Weights of a small mixture-of-experts language model, trained from scratch on English Wikipedia.
Size: 11 layers, width 320, 38.3M parameters.
Training: a variant of SOAP for the experts, 241M tokens, 7349 steps.
Below are experts of layer 2 (counted from 0) of a mixture-of-experts language model. Rows are named router (the router's row for the expert), gate (a neuron's input weights, with its number), up (a neuron's input weights, with its number) and show model dimensions 160-319. Each number is 500 + 50 x the weight over its row's rms, rounded and kept within 0 to 999. Numbers have three digits each.
Before each expert's rows: "comes after" lists some tokens at least twice as common just before its tokens as in all text. This comes from a sample of Wikipedia text that the model never trained on. Tokens count by the router's weight.

# expert 0
comes after: " |", ".", ")", " =", "==", " =="
router:516567477524450465518568479439483585492538573554515469514486483507487521481515497522366444554547567479483491528531474548461544444495420445519499391509332485518553473450601525443458432517473505572470417539473560444502516494434519412453527536462534536476491545497423476486482492548479562530478474520579468559528585472521562545534448603491537490452511461566436506533425557611481469464455525482475554573477416499490505467500426484446578483515556480409514387402472493437579456381479509
gate7:549460493439455439438550512506558501449524534522514435593473452619456466403508547408436497502512513499477453469598512533501470464544516547600486434515464516515471473471455552480466436515550449555498490524483532520521479513570424464429567506457472492417445446444431451424473475535410575495396429460442510511533529595384579486497491434556664493469433471489513484485550616478501557455520526455486507435503513424504551465538456424503515513563509481388463519473504444535365533456501537
up7:509504531527492448511494478527514496533406635456500542421574471442505534458442582459423572421447445460440402510521469518376537499438500528599486469435448412477399476567556479438482606500554536456528493503488504567441507534594571470548548462530571481518530546663447493506470446505502548503473441603532469492472509481498541409468475448418543481495479407503576582577495548482539605502538436464539422478554568550562492436457485536583461474570531463505449624529500518486527475497493534
gate8:547518486471445430497522538469463541506563511524499486513517512541536506513427495519554515549507517535483516575547537553468485483616465533457480439534467468538458517484483499440413527428498614505480416497512539464405554557516588518541632525423392540466512476505502643492463512455439562566506506471447406524508532469537488394443467550496570491567515458468529507609467517475453520420569540500499588513475514467499430462522548423486487503530471507444437394466425520548513478394574518
up8:484514483499502571479503505464562517500483540529491508501485448396439543414519471464386455438484488454516429432425503407586514549436504507547519493575491518449524448482465508525494471545557372507446507532502523608599466472527406426498402555538536467488509486491538426510557452508590467495413461471529502478474496591412529576549524434541441527364433542558513455428542436445551511511438407444503476504572505474473615520481457549515529462505508458530488577559558456465509487648451477
gate9:555451550508484482443470554429535502429457477417497578514586467480512565566462526514499469439524446531423464562577453473474543472426436499466457499527473499530446431489547593485495595573511438558530472591566536524489578533474507525492473396477500588475528492511566477494516545421469494590454478422473442537465530441495518461583535493428565641506533481559481469531487482514450562540438628522409520471526474528564397453386427520511451521407531476458509592451534469504529476457554470
up9:530560429520530509480556510566461530516531495525465367559496482557419505503522503543532499467456471465589477483459579533512415527540558424531498508504536500509532496552484447575563493433459518491446542508477505537495483494457474497486498500524576415506579504392486566520423529570497481521608479578521456429412464493555429526426503508602421424547528480474526496418526508439542452459510404491530530530504531490352539579508551512437526511430446507547511482531435568578566488609480500
gate10:573480478399487479535619563539537547603494521539500519527497510463553500578463409479490458493521479545470525563530490487548468489417475544493569417479500572473438447522491487506532489463474586513511561529416438385445485386494557458494444477525479568537440466536431522466467501514503479498450487456456535455493582447545495539520552544549478524567480519551519444565460586510466558537558405386597589406497437442447600466553416427547495466413531470410512520472540508531523523440593529
up10:527497518506468454472612549484428497564536588485510540456481442409554512505480479577563450458504482586412523509514462555497544471489551455479479480522412571484474421552495482522539467433516424443461438474326576553442464475563568515492557570472524556448481503523504507541500491462460492531439514523534525427540567508525496487422598549512535587452428440426346486545448552389480470507493514532575510518492523531373594518509499429597550500443592555563568508547542545524518545368565427
gate11:452535370446478474496521539539522589372437506490575553520477502478589470509595503433527438524452508515505400498541436510519440440499502569511483472487532574584596514553512454548486446432427349584536467468517507438424538506488546507517452489514548554557540476458481497432487360472610505432480494504443470558525531535511516477490495516566630491486521506459393530538552486507540511545438484499549523503600466532524515459503473531465381486513599502401525465415451463453553480413506593
up11:516478521509432465495493545552443460427493485479439597493364486519512596533516495494477431426484491531444500448513521418579463419511450526506529590490430504445492501447457526388479350492447424528484506574433405501519435446464496530455460467619566617460396536494503530468496516470470565456487544426486450538498588572519488413449547584414549511530470553532519533435505432480487528587510491558423546452504472527462467520488457479483483523347481400544579460501442486468486480499477524
gate12:472547495397514570331483551508512552491458529546499453495441534448456564483568473418389502486472481480432482551540447551523464482603533500629599496500420460509504565544512476618559513454574435517462509523543488488490444486543560360567623454516556411484513504580512507510478456408549483494461546600507513519413457479467549484638452529501526463523521510526470529505352525434569495493487460455442516513479535425410604456464500494571626499485528405420461512430553477509413426437476516
up12:467513569494526584465468464485444492511415523519652394498498557432443588432596594515402477495540407491426518557540427575458435419554552435477565515470348463479540548563432563499491541432477462485498432514578520467567379486588535462583443507466425451547445588562447392443522490436530532491502553418518433463540517469524543437517450513439573428389524457569558515536450480441441506467536437508468456491500482452439498445457527500583630472548463449494465512503530584475500510588465482
gate13:496511509502457550554570522482449470452504467568461480533512427594554548545489518495464537449481526441483469464558495509425447544391481499480532437454522531605498439549448538498496527479455430451510432428490454528446644547529483485479520545557495469533560418441529533547506626487483517514506465581494413505400564499488504456515560499517496497495485516433537537415538426481451534471464484507481488546520334550486506439495460623429466553454442429467459475648504630537535475504513510
up13:480376503485428453493510523557520598458498435484604483500496469451471534470567529455481488451529423487480550537467537499437528484610528460481439422531513537427574501406477498485414459500493549532547469553477583522562511429405499528494533488530447532523539425542571524367528485479507535585543524440520448409496387500473470516496398459541550568512479427502498475538549528490509489548484553509437479480480580458505518494509488446431463472391541508426588439448460333448572534490506518
gate14:562495530551446525459543476557524509553527432540461492400423545498576411490497412486431467523462545466592549413577547511492445478551452494412468494566462665586506531450511489533519482536560455534492566466510479443514533475445525570538498518445447557440488423425487486509476393492533449545453548477479460503438467451573455438502465585527439498451545449519532475533438531556543523511419498471464488512491447550537469603492533489505558515479517430455537479505476489495548496472480410
up14:497563612471432564463433432559512494527537415522487502459437503479438448504438428480503326485492555382552569559517485547421496434528515464431548471545447518561539513479532418442522458560563551524585543477470459499562555520473503383549495561524455589457494500509507460423491562489491406576463515426399463556529593514561512507511542513426497595456417439458545546449523460560513503442518473468501513496498499476541424545561514497576503560471501555525537481480443541420650501532558481
gate15:444471576492466572493410440459493450444491455428548427535537375476499538445492563522532505488484503523505487528467480509432532620489418414568495490490493449559506494531523500522445539464495563474501484540588595442558460472459541492441404500454529486558594446478451455440549468582571482450536470400496431520485542526507588411599473468447562535565499488522524387566498469496398524499447558520435483486420445470521470439535459464516454565509502544464524456577513464546495571496412515
up15:543461440458553429514576510457497600582538510552540511542511592535485472522446440504449512535423512534520548438550540420534459496447547480449499439499505586476536477513467468496465459517573459532516490473440436543498442540507526494548620489543469491395461533526477576501516534440458538551443553620493600512547432507441489525420531522555422477451480504381527584424520484512545490425569518475520490509554560502392532592481539475489554447477441490602458543527487585504497443548555485
gate16:432509587527479511481526449490596537569625484491563553465480522503553482406542434454506549502417526527499497538423500535484498458471451586388593504575546540587539479501463495436429430555509511487519531480492553446477475448469562459519517379525554491477422432554474565461527402502475545360508485518433469543561546507437430462527543496516537528553512482517584440574524537490573471479544579573555543535492493493531513442453536540477510517385485495482480508506457505509573527502532489
up16:540529435459499549462487634453415520560471583488492397487490464486452525574420571513481535493578476503493449442528516472400439590546470392497511495447420528455451529539528508456584531465596494506410503386502368551473487473520436449542419556463461559517583514476521524480460530465505530558493560474487583517463444556470510539421521447506448522461528440543469509418534538551418425520393471514484516399498553528493512556563513458444477452577437431467528491537550408514482489534507538
gate17:492536550579454493551523455435502578598473466392492528613489445530522491535511495530449416443491488407491515527464581505567527463602542546414475431495559458522461510450545631476518524529601506551616478499453424508474457482502444391457464547442525417521587581456451492479474437618527568450549439519575493551560440446513488508485470513478540442454455430431488519508487530482521501498534521470461566449595452441524566412468553486460437520491557450486454578524515576497459550512447587
up17:534491486600447506526525437505466480550568427428497540574391518540478525471553466521514454511465486449476424504543548546573584482608516503476448431486592524470484496510605563397573490560510535471491458513450443476462559364489495476420510563491484518524598582371449510492471542513567559550482454556490506492497504457426497454431452441430575451475426443451512575505458488445441548516620489533406516487542414491606556509485537517529554523558568461486558484516493540549507546491497611
gate18:458419488507517515561388475446518487565538425447533416472476364441418450469530504495519475533522486476508521495519445503497546435441519487563519521448565458551484607568401523529423496522517527523586474476592457478599582540451471476419474555465508503486444547475623595507471510556431419498458546560508577600469514569489496537464552542453466549494485588533519466555440416592524485461430513560484489489506523451482472498454424615463362529479526506468475516570493413472512462527520507
up18:498460583511530560554445503529530487496499560488521368444486442496406476455503474528494450498561503435502448479531434439506451446429517464489546517420546404460463590495513471606455500503513477549463539539513409493566515459412427477373518578403484478441528534508593590515530503550361438521495566591512522588499605524492505556497568464507384570503482523536437409516433445492498528419473487523438490474515577472538496515557401519496395553488583477508470510553543436482542451570477491
gate19:436513535448455458527506493455527537554521496495530560521483514533537539475447460481429534604539549499443547539546490452480447436416518520541547483517515516466513468522565490561491527499461562436561485449396597545419499565404626492512387453572515472531511450520513471551513501448535501487492490481446506452384431497500493608500508567432501551519605527574470438558391448459564499564472581447528475501510456450474401464537424468510451467445530470590503569478464412443431506488539486
up19:466569434629549540482521456480385480450466458520519452516542458462520465534486502498566459478464403561581451478512476526528561555534486501475471498525455436493480492565375456426543509447565418487485526447557423519511491418539386477502566500475484537483465557471478552520433531536499430536458506457553536490609586533539502454556501502579501552432445497494580531421588572497508443516554428530441458479487461471531553521445507554502594566613465554430502455537557565509513496518488480
gate20:473430472500486500487483523501646541414505486562554549502588555505518492539469616477444563447431514486481529460558466561494484458540555422547532430499489472524549459451603464505440454527575499479515551433581494475493520446525523503439541493410461463567534543476499551477455433521465453464501537581524511496510426420502524456585609417454517463455569537443534500544478528559495472505452456522448580521464581527501417486497474640463487488489591517476419455488534490485420511462480470
up20:536614518489529461512496545550402511503484469439494358361473506589436560445472465455497463544490432430463514535426452467479494528456474552456487582508535459406437554459524505493541477538453501449515525546520432408522586462545506532479516409553526459453473544413472457493511539469470554543494458478546463497516458563450537505475451462535477503530334548487533452502457537512572565498513502532590470504531399549465584590513556482443538354514549536514511573573496465551496364563572476

# expert 5
comes after: "\n", "-", "|", "==", " —", "==="
router:551492471440539516510492507553489504356543453401528499535533410543485512497444536529509486574512477583446469522464594521457535522473622409482520555486467535546619515561591557454508484492524506535500479548483512506384582496460482447539458425394566536504467535577564516453507522353459497457497462521505504503526382534467480428491535561542562521467558576534493493514454528469556551465447570393570555525509469431567456578593484483423511488498558519498524498450453489532533458519429578
gate7:545456449468518485487590447491398448537559493508492528500564458509502556506445468479563476514498573477537586467520551537453560445537515555396463437457486632504403489536615467570466546498479471506461570545470542516457583541480429474474476488490503508535457488436501552526474486430455517465475527479472469551489466446513537581508511617493581517472444564529502507458477464404420422428495523354473590435485483423486442538529575488464530494583518434506420502520438489562481476518457559
up7:461432491569567455432468484553436505567512493471567456520495450456512463443518467453537446467546595468524477499472536507373597546473500519495496428360520584558385500536544490493468491454552462533515429503499584469456464541449425514570547505557450492514462504408593468545535499481550506557393430459557472533537468593476485573489464547572473588420429434516642512487479494476458468556511489494507582485484455462455396527531564459531506497542574518489489463457424497562578494470545554
gate8:435471462530511554462434454540485525497539459587511504494450485588623488491433501568505539495432398456452499408528528533513522518464507428404572550409547546433586514544543544515487432517465552468482545532516550526536502573446551412523620410439493428519489484452413499525543561502492458556528454523504552470565525474429429442450446529469634493478510474497467453534514519427517444462533551453522568509454497548514413452519537590552446534513515518526456552538472520502468559503568531
up8:428560519500494495414508449498491533500518474590517483533484514499555516488456481453498456493386530450482577404472586524542514523474484427394523471424545531478493566530637560480482438538521519521551569547514479537599472550488485518454476465571464445406534524474372474481536584474522471542545494519539478472529463448414497491525410490443579495528490489521439455567571506552468501468472567544501456516442496564454357509524547523610449528567475449547528629555527488461454556507522561
gate9:535539403475460551489464457528537483520414434526542538555472456542468553495417484422546539466465515512520487508528561495483541484452534477458498471550431538538580510465488417570414428524467558495469491535582566532508464436536504465416447551428515485562522588394572531510528474524476511412434421504560432536487453534504446543532534509419471473534474538477393569534560419450568484517446507513568480524493484402440400560503461531529473405514497458536454485540562553493519421599375546
up9:489507424512458515485470500548483505533400433450581484552388467514487566438393435495504536535562483493469505517514561476564515543466521555490528438550397473586630476494508466539472508572486532486484481491508498518445479477487477402416470568424472511582509535422546502484515574487492466505422483545476404528498448580487420447532510429516465461485484532506432532520531455424571499542457548477575467571484463489500343575546461601535505391522558492491431497446483393461558432550423618
gate10:480561451472538463559549479465508516485507383489543464411413443554593591432477473523510453482461575516394481539568493508536556490516551422453500511467537471502519513397611533498426476532539472505558537481555541529477469519452506537462387490409477549421460462451510518506446502519494480372552510568603487516455509547547503513367556563489437513510552596515470442503437525496415450525558458435521577506527430527550388505460487530595446523535496420525489547429440563540457504557520508
up10:553608524487431507511513472505484418438359432520570632511475379434515528454407417487579482459531620474578460618513492535508514413477470479424420559420455435591507508556544470533503528520497551509399499494536479480425492487483531469458453521494562458465459520511568536446507472441454500531525534413548555523545549475459568580396509429504444499456593515480485507487467528445459461454588472444517500492495535472547460543493472507524546558505530451519483519510425516489563546494533504
gate11:536419564459500538507538505476419487449587489536539594544460497559510495566523592440494524476485444537572498484547449486501491563532474529404514504524377391553475598480578537411462453462481459557595489493562516523513438498475523563516476461631468556412445509583484603479515411547558559426380466507486570478519477542506548475468509441532533390566481506550504512483500576480478481482437353468516520426513446613506522531558549579570506513466415549559473550501602519502400496523430408
up11:504470556497547489475464461604494442489548493545650590478526422440506554546506595519495479474436461447577478364441465495431495508474475492492555527557413409462479470549515494474555397535523497526522516549521523522465522501491595553606454446445498573505587570542466619502541481510480589486477486511461425446406488464519467550492617511558514501489422593482498456542464485446456621522456487501503509540526585517484526444583525475493463460405391485482466534438507492542469506496476575
gate12:472363479529498575561436487493481470490463444392562535512484417470543403526509417562465481474456495555547478417486480557479508502508493610645537578558516489537610582432498494548474478471431469641504532503564485407460480505441514464542490529578425423502526513519447480435442462473501506503417492472450572446560529511468485535469473392461545509568579450505523575492455510550474510541484532497501481496499500435503402474469530482510491580514577555521518551503548476545414416585496547
up12:587583551575423530499590468511490483434622390447427521498541497475535467532510499476452590548454558444529441551535516478463451474584520550475523388545597500539462543469599478488515491603469517429540463524537444482502535508518481552472529531562441533534430352465566525545520551526530495586473586451491485502522434522512582496619406515511601557474518457471464470605474482557486478402552548519626542552496496476503458492537558398532516479450453515530481511473469424491583558376540578
gate13:540432401488541519484484436567474570521545504592478451577457461493461628512507575537545464499442442472542491577485545489573480478482546480534545466472526484436597476565477502476515446542538509522486448538466411570457488551528570512480496528532560490489511463536482446477501535481523503469569441539419495506485518457577476433455548598470555623489420465509509435501498491517515495568464522409487500528419550461427533529505459547456494478602471550467589593540405460456479439487572395
up13:516441515523509520454468450475506576472467542515430510551518517499542592512472548413513449476488450428549547559537593501559522550448528570610563422495475442498589428525548437494456549633528498461464515624372483547441547555477506518543541539534504543563562504528612435440517472490572418513586407519560530468492540497558484434559554536461521573455453426556484470463477455473546491568484560446518524475458470460566526539515481502439417405528495513511572553543416462501464488520466423
gate14:563499550471446478522464492463517462482536590541524454565489458639473394448425485487489467609448547448450547516435439563504475464474408546464554546525515515567567460481475517531463451454510507485460511417498485603499451531489539410484504466451540457420517573542459465491538461462525508458438513517464581550491500509579468539428564547508537552534519530533510463430504558523522501444472521572535423578471595518487561494507489620561495517558521465465487479518548483423409489513546647
up14:428547516517518448468584494533484576467420445503467552447489549361464579460523526490518552445521456531498512471529549439513450510541515467505473524505420489412476568572465489435597556554546505496545483553511488415513567506509522535494529503476381473541523418453498542549477529529512469513539450412475421486574461481406582598577397433524541407467457447481475498605498487476439457540552433438532598458486442484412468476512550516491586457523465482533542519578469462517464496503486401
gate15:451453507581484391448433529440533518449503400475399569512535400456451570531490531497518587492450549498512496553506459579528514532466537612568494480506523508523525513511517501518508414481496514526635496409522464447509504457434486402530420508554552509424520426494456547418490498604490532463463548534405472506550485513512496426607430518534577474538474502430440580504461490445531463486566559532435649468525501437560541560570460574460446532503569440476552399458488531488448516535453449
up15:484548468540617577468496450468462494583463557496509571548522644459413454548517507455522505492570540444555566495465472478577533568455493446543527469519511511511485439496434522537465422443459470496503436487455516522473431457486487553415538431573469555488438586425438532508648533630508453445535510544627545441531564577461468461485539529480539447499450474517457434504527513565467480485468499525534368488492453411469378474542506419496500501468460571477467542485491474545525553536506520
gate16:506481505488567592488368590513443463458535513478535477478517521467461538525451504458419619528361463625541476429612439484593499518511586493469469584429485460442548503484423556512376487501490586562478559533575425435580537528455513408465469406530491483540468458481441451451470433386430518550441599526496483427537483536504575509486408548475514400571525437586464493489479508435472509521530533515527453512529399476508543533540511526568478468473438591485516578475491501526488468608462542
up16:440539429477499572490513403464469451513421447478478510472489497617477536674573516488505443446479593446475480514348538560393471454497440517480499437578479585441538492548562456449612497483493466457542520511519554447450516495498518599445514534518455452525528435447576518490496494495548452476587397519461515454586506457522529505459452519534455550436492505485520439487500494438572499623464532552510519476455469567532553525467500448408496499524449559400494468491509476395486620459565444
gate17:482553515488525530507557468561432513571518445480559504532465456433532466482522534404515579573382415628596446431497557455449397565545514502560450451463505496533593480474476557500503489520517545447501472459515479486496462471510554374533619403506442457442530537487527503527486525459515580420434427549398500485445551477504520531436464556547507542547603486547502506537537483563479455494523543538528453470495452501559461544483549507548501428511524442543473505516482487422519498549454490
up17:509527492522509454499371505531404486450511575499428471393491523513471581499517432576435472473540454507388461544575466481442562486415497472544548509595518498478497511538589448472458499519491570579549503474537535537554534508449538489503382506428510427460485540477407482482417459625561482520560575510518478509453453472526428540561529510597520543492493522600565565433551545497463499460434503433421469486561474519492488506455516444564484472530474498574560485504471509473411478526432440
gate18:474525484488511517525507450437566422507511498436417510580490557535592578516540409472547439468475550558425464484504513487532426466478539476458588507450432469501467436509485446435484580514511464479443527443556481443571438530471510378550485458524486481409480517564414507430489476504503504545568546577576514490484518456539411452566569461564547438437554503479427547461511531550432482507475515474551460489480482501470534528449517551480441578487478449564400407536482553485435505556509469
up18:518522447479528455563502468523519546483564399400429464513512490523535580564536391484514459513548489531427542475451543423476429477391662426528599494498477530518489533469538493460393554534482439510472524461606524471418508547450475376544485531461432495508491547471517511502476498441545557512551488561545513556461471509520437438561505564491519498445569474432458556591486499509504503530506562469472436530521474542444494488475519554501458518451506474556458564563477513521397519508483420
gate19:514460581453570439537539486508512546522501479463539559611564464497519546540419504486466470524466529615480494482472530467552500434475528545569584533490534544465499543464498473449495456473488492465519552422548557449537658551551530534573463621639540522388495437505449479451426433465515583523547522534482436528525493516427439543520540504547535520508598564430459513546487468497554476562504483459474507537515514464474508437565508413489452516538481429419523560503532499535422424422605488
up19:532493485552455499499438441478491508482412525557471441435491522535509483480580537457525536481532560406527550515533432478433515602541468466448361501516462512530566469533440441477482466519532472491509436558445444525500420455451472429501509384423502532617509552452587537510466585477457445452418462487535553498499503509541572496540522524397480496513363526502506499492541548511387511491501461548576510470515422484554527594454417577495525467468518527595465445508496553496487565590473512
gate20:536505438479515537589502482446461508467545397540545507541552456501471491354507499458446509528594506494457539569481615518403486544514500502518512561519453583540550403430581480541500491471602355548543489508543506582537477459506495473499527443561487377581436501559536458398474449467493489520442477437511591355541567426644512490493542540554591593505467634474499512539412406529532410449544444503605473471538403439507485577465541522510474534551465513408481570492476479463521483420472502
up20:437451511552510533462463532619588461605454525513455538547518533498456526587506567524504462548524515419510410537567431506542556581597525461488338529554491458444489511545506469495416573421478537534539468569466489480333574453420530463437518498469429493511484403396456491493593515446463543408534517490447486550478569480456504508524495451524463483555513483493506560451568461447458567525497530574403495437508592458520494482520419531556472501488514418530536567547514635474417597408538489

# expert 3
comes after: " ", "1", "2", ":", "°", " ("
router:365599493575492525519533523465449477562607512495477511488505437495465594603451534439557576482494576426533532403551606485491554515483474579517438477482492405562487503515434535517535430514589540529485458425430471529502534426476457517488530482530515533512475514520439506491414400531523574509482494451464528506413479504457516515476410525410519518593442514474527470474587525483488542487478619487488536572509461492507523568479530473539573499447429590506447382458450543503517506527531418
gate7:450501472505504455515513438504601516521544588496442464495374479554495444541454505464438515526383433509462438321489535421457530502523448499517557496514475536575436569521515422528573531527488567485470497569545501579528516514540513530498561462462454429475410500486436461482488415481558494487553574472527530614487497528537524473461501433562491493438543568497627473540455456500517463489486466520445481521442515522554562463531556450499500449494506441431555500476537495519517529473540554
up7:483494484512503505460456500516547474518537523600425573543428451582503574574438610522485544489508577569475595515479541476475556489481504479531483539519490631508459447526496566482492473544495456509402485514588390451506406422481539480532366437600473563458444516487580529529407559377532463447496511436506467446559534545508498485543510520490474445539447525459501543493494544424526538444492473499566447501502511600440366430501565509417588480487496519447447496401503454481461443510392467
gate8:559555423487559499565466520491478475533493390486556464584463415499544509557456420427581462412492560524461503481464506503435504519407473458496526422489548487462491535532584531435539503469506549559574506476556498557563432468580552570493508446512454529540485462509579476436448495503470560452521437527477493449401512470538412483515421465458483560524482516567490480490515502498570486490503547429509524513519452529544521383450475483528561501429426473413477492421472482470469448518566486
up8:522368562488454512518440492562522561439447535517527564525546560518444471414520550580485451527439490491513470445539493439536612499569538522461485457532454504480557518463462561451490471469476440533528430496472482412515510439480398476487507483535511543455523577418378468492471546430464478609572594543465449567545457545485532509530574527494456529423523465407465438524508467575422557655502467498507480444479416475506424567509533519514511530474566431517555468506460510465488499427535492
gate9:474537520507505509579499602458487480491525453432498483515499466438437468521460500482478544528487587502539495429491478449486562421509540616472573459561514426507485504525440415437562512580429490520452490553429490433517513472531495544447535452571424577389537513430525505538497500489474504441500539530580489583481492571477591625566523459554483524509390524518537421496495433564470558561503463497560568569530543405489563544589483391605513517535496539444401398445504529495471504458612520
up9:501483511476551436530415531519414433501605447514463455534433542457442475520496432513467481406511476541605518543485496484496607535535419512418514368580516542523537491477570503555558552499433471499492537490520534474488475490420540526496480459527423546431535508547566521512501530555416466585391499447632443586530492519471463556492546513544444551588441467508562479517550492499390428540482606451547553520492602436429499473604477491508496464520482516484521531548493564548417487513517480
gate10:475490545540467511531476500606532500559495422506437491503491429483374580346508561436491514586474437468514449540531478520502478540441449569460515520533513553456512495381481421514502485469536534490468498503475441434504476486507475447550494547497536558486512489488469536474448479450521459484468539472474550464469512484452467393502423437572452512532563612502416551505516519512526576533491452520558413549547548491471521492499514468486528451520549606517595455480543566577476417522537413
up10:516529517485544539448494525439438516519478547519463505486510467471665502513509462557503489490451506483506578531372568435451547567590594474543547479596477510542478512583484571548480518461519439496518533560549551534460479432500456543445475491473515434481533522524472442484476476510426562536518502438508433507450534557563573544460578508384485455509474419477546490523537490508538475453597525524525540454474413479402489509436540483494366500488469406519478527552516498459487516471533548
gate11:514581533483454469508533516506496455454416477500496422460441511427403532531525470382593534376444433502501461432528570562482515470480496567564557502559526446588508527490513609502592431550567585480618601431501446536469510495460535523615478600514466483502406470511529499532487435499481572478547564437425563485484462558487496551537421580516553431492431523505505560505514590468583444510539441532545480558452520524481437485513550471539536397559507530367582548485490468469489411506418436
up11:402396469530495472499518511491536547517536458529510526554566418524551409472470466577453491615559480483502498517439525451554523479526394468426404506498487493483404417534492446451476577548446472527411396658508545580495520577482514493540516467508543534551466533487407504511507527477443502557485564526585457560478570527441483402485495439383514513583598501532491498479476408527464573487496540491483487382529468427491450477335473501456468532549571498459468563490389532463529590468559502
gate12:534446556555426548481520419514480594427461471540571562408647571555497548516582562498522521521434484428529520432460475530537418487482387542513570549480520534598475475561467547555454413530493450363544446526468521490416554479412568432431534511554541534479492535509510436576538525493510491413345401580484468548499435462438470526547453496577444423460483526476585447598526451535513502455504506486435450520492551527477520504523490520481488479505550487506518533603540583497478442489524444
up12:546426471535561582477514501441409621434513423490479516483591584554533467567477519434534544419469571490529570455595506460479373554485440521482546503488366559589480400587430487537522441483460519480525397530525499480371481513508552457382568566501463499487505520450462461556496475563479494427441505515421425504568475539477420499479469499561492459518437474512565409550479530493562597497549506460446480459486542515474500474513489506498474427530535547550480537594566584502463431494514467
gate13:413604517547516531496478461549410523473551443584569481470552501517493597545379547536515514489541556530486496456538436460459456423478552534401518556534484405580483541523471515504471507455491441499558542452400499475507410498601512534447518577537510381485499428498409491509504457435596497558530487484453444588529537486486532502492549449590553392537489475487513549417537501569466445432479501509427481595520456562600554547474559549489528488485566513494584605552449592526528500543406495
up13:603487568448579466522580617487609429527534532529420546522369544511497404421593502548506556497534511538500565529456552488539557547585420474482473538515405583498532434480508503490534601509528513458383493518518397482471592439454493459467554436341465545511431509516492560500593478474521510490538420536595475408475457599522412480511429571466458577487407555499484377483459483560586476498417561487569537465498420425481401508496524484583551586444469506512469459432542469424442477529598495
gate14:510522476412464443582467515515483492515436543438420504475465435450521481437508531486497534555548590510464559451471568500529474502450572521457524591382540545417523465515524526500508598508458528540561453465531418438511516436483552533498519409424563399553495504588453518486545569574541492501517477546537606561447489532483522561567561673507462502529536381449540476529618486525509448539490433447524529532556463502492454416555438515588475454521514452499461465455412592398478529483459532
up14:498545424528485511529551469456544545512413523505464453482477448502532559469515519508505447560451573518460536531506522449519488502458500509484482627409536515454551586544466507523406585483506526554458459547521421460491543478438532489476514530507544485548476561535550479510540596502582524529555470539559658483424453528496545543554549618521499556510537490471564582482553490517479437529488526506494527528561464519447504395452502493567513474439605523493555446484415585367500348572520513
gate15:526516475451486523543537487539522465491507402505471513486542409495536508509467556515623517617477529435525545562588538516469575547536486480514542491407610606501469531485474501528476382513555546548498441471462486599513512469440481398437486524441441478471558526463556505394547494388546547455551481572423462503475452562516503530550422553508562429432503433519496467525468439454507619470475513534524407519515533404479444460513489526513538574443516463526568368505589394528481540567483514
up15:515420491478491429429452471519483502552445545519531508537453576465441559453552509527465462539472456490462521507463480459531429529485528521527492484528473444490554509524628473427448582550495493456452499461503484485511503627593559498511555493443559515496421529448530572560562484617610455492509490479509415511358464393508644470441541445502517537587522464553541502593515480559532513454566540467580514453472459517615452574489589473514422466539444543454525595512515604427590470340554492
gate16:519518591541472364515455496495572457546590480535427429420448496576424541520467505513528511489451563469395553494476455558546506456457430609571481482490532560509479568513368517543478449570528441541550498566536479440500441512566489501443583496502547582450483490470489544489460585675510479433478461620515483569514423508513534509492396537413514526541489560623526482537419446511515459449452406542501495522480520507536534526518441494519505456499527545511553522584489506484420468568472413
up16:603478472527443437481452464457603429532517439456413530430427496515374445515547454483534532538487639538454487439523539484609522493393534527572400464464439551477520537479394498568551479479565567562474562457530499361555498606532521465490587532470536517473564546466422443590368459522516510435535484539519542526461387497547446521505427507456453480600532486476524493505480528582424438519459513489583508480509505489589598463502420570473537447497467554533528454569475526535514531530508409
gate17:535579486481583457550628527455470433478502479516434493444506516492471442541472521476546547415493540396468587453516524544523527625479511386447491430485447474472522545527519579530461555425536512418514457487446497466459466553491587534503511503477442559507468484531507439463575544590538536446478572564514483554424595509445514543602535534420503516512400579554550475455456512474474563476449505398496544477457502437522495464466493499515536433452455523530616505536489510422594524477416466
up17:608500520608488521571539505503419492475474484578465485517479555425524580568548429515469549398468468519514501549514608451367465505489483549444497520561487534564510549483606455450528511616489514540519501563494487469525540567521635566429477494503504534528539485549412540475440561522494545464398456468450530493518546514597449409562523566415510424591458517506487558464539475397555496530480484465452431433508537485487575428545486530491456574488445488567503522526475525566502510562511520
gate18:509551457560544382554558510497600498490476464488429474467510421431482545519442524437538514534483563511511479405575530531644484484484540638526444484442549546481584461520482492555580469482555450483521581530497450422500545522470433512512472485429482550495511483504443568449466426496528441471478572432506489508487478560460502529477541501430529560427572422591463520513450361513451526488566515542435479460511453515457566531568514525551669469462536464554427498377575525547435484416527523
up18:516495479545556500435584588638450497548473455479408549462467454538405526529479567482487540457552488605494455504509478510533496477472497374492432528612423436484485475515542465528451542441496553474443427507473523451386551528568502514446550480526489513451463435438407557553496586485536458545489543532466459440537496533540487460564483554473494489588487544543491512523497435520533524478499535485482525446548612438496456478488497458561444578562398467530543455515501430481487480469438445
gate19:452480544480427483501565440488480484577592454474493447489488405542548535486516655525433574499452538567433516449521572458553587385422487452521481476504557359474399483547538568458476523559551559549481521477509504459581528559402505522541412532556534502487484563458498528610448417503547532423554547546566549523433514540469519532506468489558432508522526506490427437538366469500410498498520553459520523485471533662560477507469509454549533564356577551480556500478433435462532555499501524
up19:533558490529559472603449586474517543493496475528534499520504484451478533563405360456578431451516409454532456570463424524455411583594554523506502599510451526466540487478498469499539503448442471463563415498522504561464497484529438521470565463499487529568548430570459489391507603489452428585485466433502466437493432464516484509501590599470522480494425477452598601466549539464517511533542475521517461546506470398487490509497490535462446452618437485448509512500529545544392461484518502
gate20:483573567551465530529540616542514505480479455596552639438503403599502465505501520452544432497512533491472474443496521517539464521490511543550582542470475609539575463527538486455570520556414462485377568468542512528525529551469424464565527450567540423564565480444502504498489449523449516483412448529561506530468513351590442534567439522461548487540526490486458511590475572469446556523558463487564455478581494500388434556476438530506476495530545537477492442496566498491528468568496556
up20:642473462439551460469525418417478521539518551412520381555500526399520476515516501509476572437464487480514537561523528420424548480517476477491432485525459507387443539497478457524453470459565537510583490586496453476455555517555576477456450503541464499505409476508473528520441552487520427558459454510488459526567425682472591427487491516504457532424448519567533537520533486594572458450479500507542529504368440541595473484498574566533558468492524449482510503516416514451450598457533438